Weights of a small mixture-of-experts language model, trained from scratch on English Wikipedia.
Size: 15 layers, 50.9M parameters.
Experts: 128 experts in each of 15 layers, 8 picks a token, a softmax router, a shared expert of 64 neurons.
Training: a variant of Muon for the experts, 544M tokens.
Below are experts of layer 4 (counted from 0) of a mixture-of-experts language model. Rows are named router (the router's row for the expert), down (a neuron's output weights, with its number) and show model dimensions 0-255. Each number is 128 + 32 x the weight over its row's rms, rounded and kept within 0 to 255.
Before each expert's rows: a language model's description of what the expert responds to. This comes from a sample of Wikipedia text that the model never trained on.

# expert 35
Letter n inside words. The letter "n" as a mid-word or word-final piece, as in McKeown, recognized, technical, annual, Plantae, ibn.
router [ 87 155 146  97  75 140 227 154 164 148 148  68 116 145 146 108 118 157 138  87  86 150  90 121 132 131 122  99 141 140 161 103 124 130 162 148 131  74 168 127 211 139  39 101 136  82 158 112 116 141 180 151 117 129 133 141 183 127 126 145 133 121 120 148 135 160 104 125  84 127 121 136  87 145 116  90 142 124 184 183 185 133 129 137 129 166 134 140 132 166 135 128 164 180 193 140  72 142 151 143 156 188 125 133 209 101 108 129 123 208 120 141 121 145 113 175 114 218 156 131 153 114 151 174 140 139  82  67 114 167 160 179 128 172 187  98 168 159 130 138 159 110 155 107 130 121 131 135 169 130 141 118 149 105 146 170  87  99 134  72  44 174  73 174 153 124 114 122 106 129 175 126 178 176 137 118 116  79 117 115 134 180 120 164 128 139 117 125  93 122 114 123  69 116 144 136 146 162 106 127  80  84 123 162  98 124 141 134  62 122 137 133 117 119  98 122  93 121 146 155 164 175 155 183 145 121 130 129 147 106  75 112 114 178  87 178 112 133 151 121  91  58 102 125 115 185 130 160 112  47 192 104 104 113 150 147]
down0 [ 88 146 146 158  82 118 142 129 172 117  59 156 113 145 163 173  66 116  86 121 141 177 114 104 115  75 113 179 160 155 144 109 115 135 126 139 120 122 110 156 107 112 144 125 136 153 106  94 172 161 161 146 125 135 145 110  49 108 180 110 115 115  99  97  84 132 103 136 159 172 140 143 166 140 125  39 134 113 112  90 102  75 182 118 157 129 108 115 153 168 122 145 144 129 149 126 147 108 117  98 183 123 140 186  63 181 137 184 139  82 101 135 126  90 159 106 101 116 139 115 165  88 104 117 137 127 116 124 164 127 136 161 133 107 136 149 131  53 164 145 105 122 127 152 179  81 183 138 160 134  79 107 154 142 166 181  71 131 142 129  18 135 100 192 107 106 107  88  71 102 144 139 158 123  42 106  90 172 154 124 165 175  90 109 114 164  97 152 181 109 176 130  82 134 142 157 140 105  90 142 155 137  77 114 181  77 125 142  53 143 182 147  99  84 108  60 155 149 143 116  88 178 159 107 108 157 130 132 111 167 160  94 125  97 115 135 120 176 158 117 105 107 120  68 143 133 148 159 171 148 160  88 100 186 143  97]

# expert 57
Past auxiliaries and verbs. Main or auxiliary verbs right after a subject in narrative prose, such as was, were, had, been, began, found.
router [109  89 171 174 120 128 129  82  76 138 113  68 140 137 101 124 123 140 105 155 171 106  96 132 135  89 148 108 132 122 142  94 107 167  90 113 159 131 119 194 174 156  96 128 114 160 161 146 220 112 123 102  83  82  78  81 142 116 114 109 157  56  94  84 161 212 105 122  73 178 142 125 122 148 212 142  73 102  73  99 155 123 108 113 145  84 140 111 113 132 111 138 106 113 169 176 108 131  75 114 121 200 183 140 142 134 163 127 104 181 128 154  79 162 113 114 164 147 136 116  94 141 196 122 134 143 138 143 174 151 172 151 157 176  90 157 123 114 135 118 152 115 101  83 153 147 161 175 140 187 138  75 151 123 160 135  83 165  94 129 133 214 173 132 125 108 111 113 105 167 147 143 131 109 144 153 129 121 172  97 117  99 142  95  79  37  99 138 170 131 165  98 144  82  68 121 160 143 119 199  89  94  84 160  98 150 166 109 163 117 160 168 122 145 173 116 136  87  91 134 133 110 203 136 152 108 142 151 137 136 131 117 134 138  87 124 131 183  91 172 120 137 140 108  94 108 128 113  87 184 117 172  85 111 138 144]
down0 [100 127 177 138 121 165 158 161 122 143 125 109 137 109 110 172 120 160 142 164 158 113 130 120 124  72  51 142 144 107  71 124  63  98 167 142 192 150 180  83 166 114 133 147 155 163 198 169 179 119 154  65 117 145 111  91 159 160 185 133 107 155 119 150 171 168 136 121 159 163 138 131 136 130 169 121 167 134 108 112 116 118 146 168 192 163 110 125 163  82 116 143 120 111 139  83 114  58 106 119 104 188 124 154 100 163 165 174 183 129 156 116 113 166  83 146  99 148 172  90 110 133 140 111 135 153 164  87 122 138 185  94  67 158 141 121 151  95 132  81  65 107  82 150 107 110 146 183 138  83  87 151 139 163 105 126 105 106 194 185 126  90 108 177 113 119 127 142 187 147 154 167 124  88 172 156  99 145  66  90 114 124 146 123 164 131 151 147 118 192 146 182  94 124  80 150 110 144 126  90 167 149 138 139 169 130 195 107 166 161 129 157  98 181 152 167 146 136 115 146 110 148 186  79 151 119 170 109 130 122  93  83 169 136  84  81 151 170  96  79 140 139 152 143 106 117 126 123 178 171 105 138  90 187 135 185]

# expert 46
"an" and also. Word piece an inside names (Danish, Sebastian, Yankees, Tanzania) and adverbs like also, not, only, later, including the See also heading.
router [126  88 136 150 135 164 162 112 134  93 111  59  35 115 130 182 140 148 168 128 145 180 135 105  73 165 119 133  99 135 150 132  90 185  82 114 106  91 119 164 129 140  56 175 127 103 118  83 160 109  90 126 122 128 127 149 149 123  78 146 100 135 111  84 106 182 107  92 143 101 139  84  95 164 185 193 114 101 161 171 143 126 113 132  95  95 203 109  91 138  75 130 137 117 101 145  64 115  95 158 194 140 179 114 119  87 125  86  94 131  96 132 116  80 125 162 193 127 132 104 118 156 204 119 135 150 156 113  86 120 187 128 151 112 135 118 160 123 115 132 121 120 122  97 126 164 100  89  90 140 141  96 175 116 144 136 158 192 110  79  95 100 116 202 141 105  42 161  86 134 135 141 179 129 178 166 110  64 116 119 176 114 155  66 140  97 111 129  70 185 115 127  91 119 158 114 105 163 117 161 124  64 122 159  69  51 153 115 131 151 150 144 189  91 196 112 165 122 113 118  98 127 129 176 164 118 131 122 158 172 164 157 115 154 166 151  91 123 130 171 122 132  78 113 116 132 120 126 118 160 126 114 106 118 126 147]
down0 [134 128 197 116  74  93 162 168 110 130 101 158 129 130  84 114 109 162 121 107 158 116 140 148 128 112 113  99 103  87 118 116 142 112 140 172 177 141 100  96 128  87 135 125 146 131 160 151  44 125 160 136 126 119  84 167 123 132 131 113 175 103  76  91 155 166 112 108  99 130 168 152 112 106  76 120  84 170 117 156 179 110 125  65 115 119 144  61 121 117 198 122 146 128 165 143 139  66 158 134  86 135 126 198 194  99 119  69 177 134 172 112 148 146 131  83  84 165 101 134 124 124 106 120  86 129 165 130 172 136 153  73 104 118  97 119 113 106 154 131  64 122  61 110 181 199 132  65  90 131 164 116 143 193  82  92 160 112 127 140 113 158 103 142 150 159 160 120 112 196 132 114  50  91 126 133 141  94  71 121 164  77 150 153 140 145 130 154 143 106  84 139 103 108 184  87 138  67  78 177  41 160 136 113 161 133 153 124 162 111 149 163 144 112 131 155 162  59 145 143 120 186 111 151 140 152  63 113 174 129 135 121 116  95  91 100  77  94 109  83 129 106 132 156 157 135 110 127  79 155 105 160 112 169 105 171]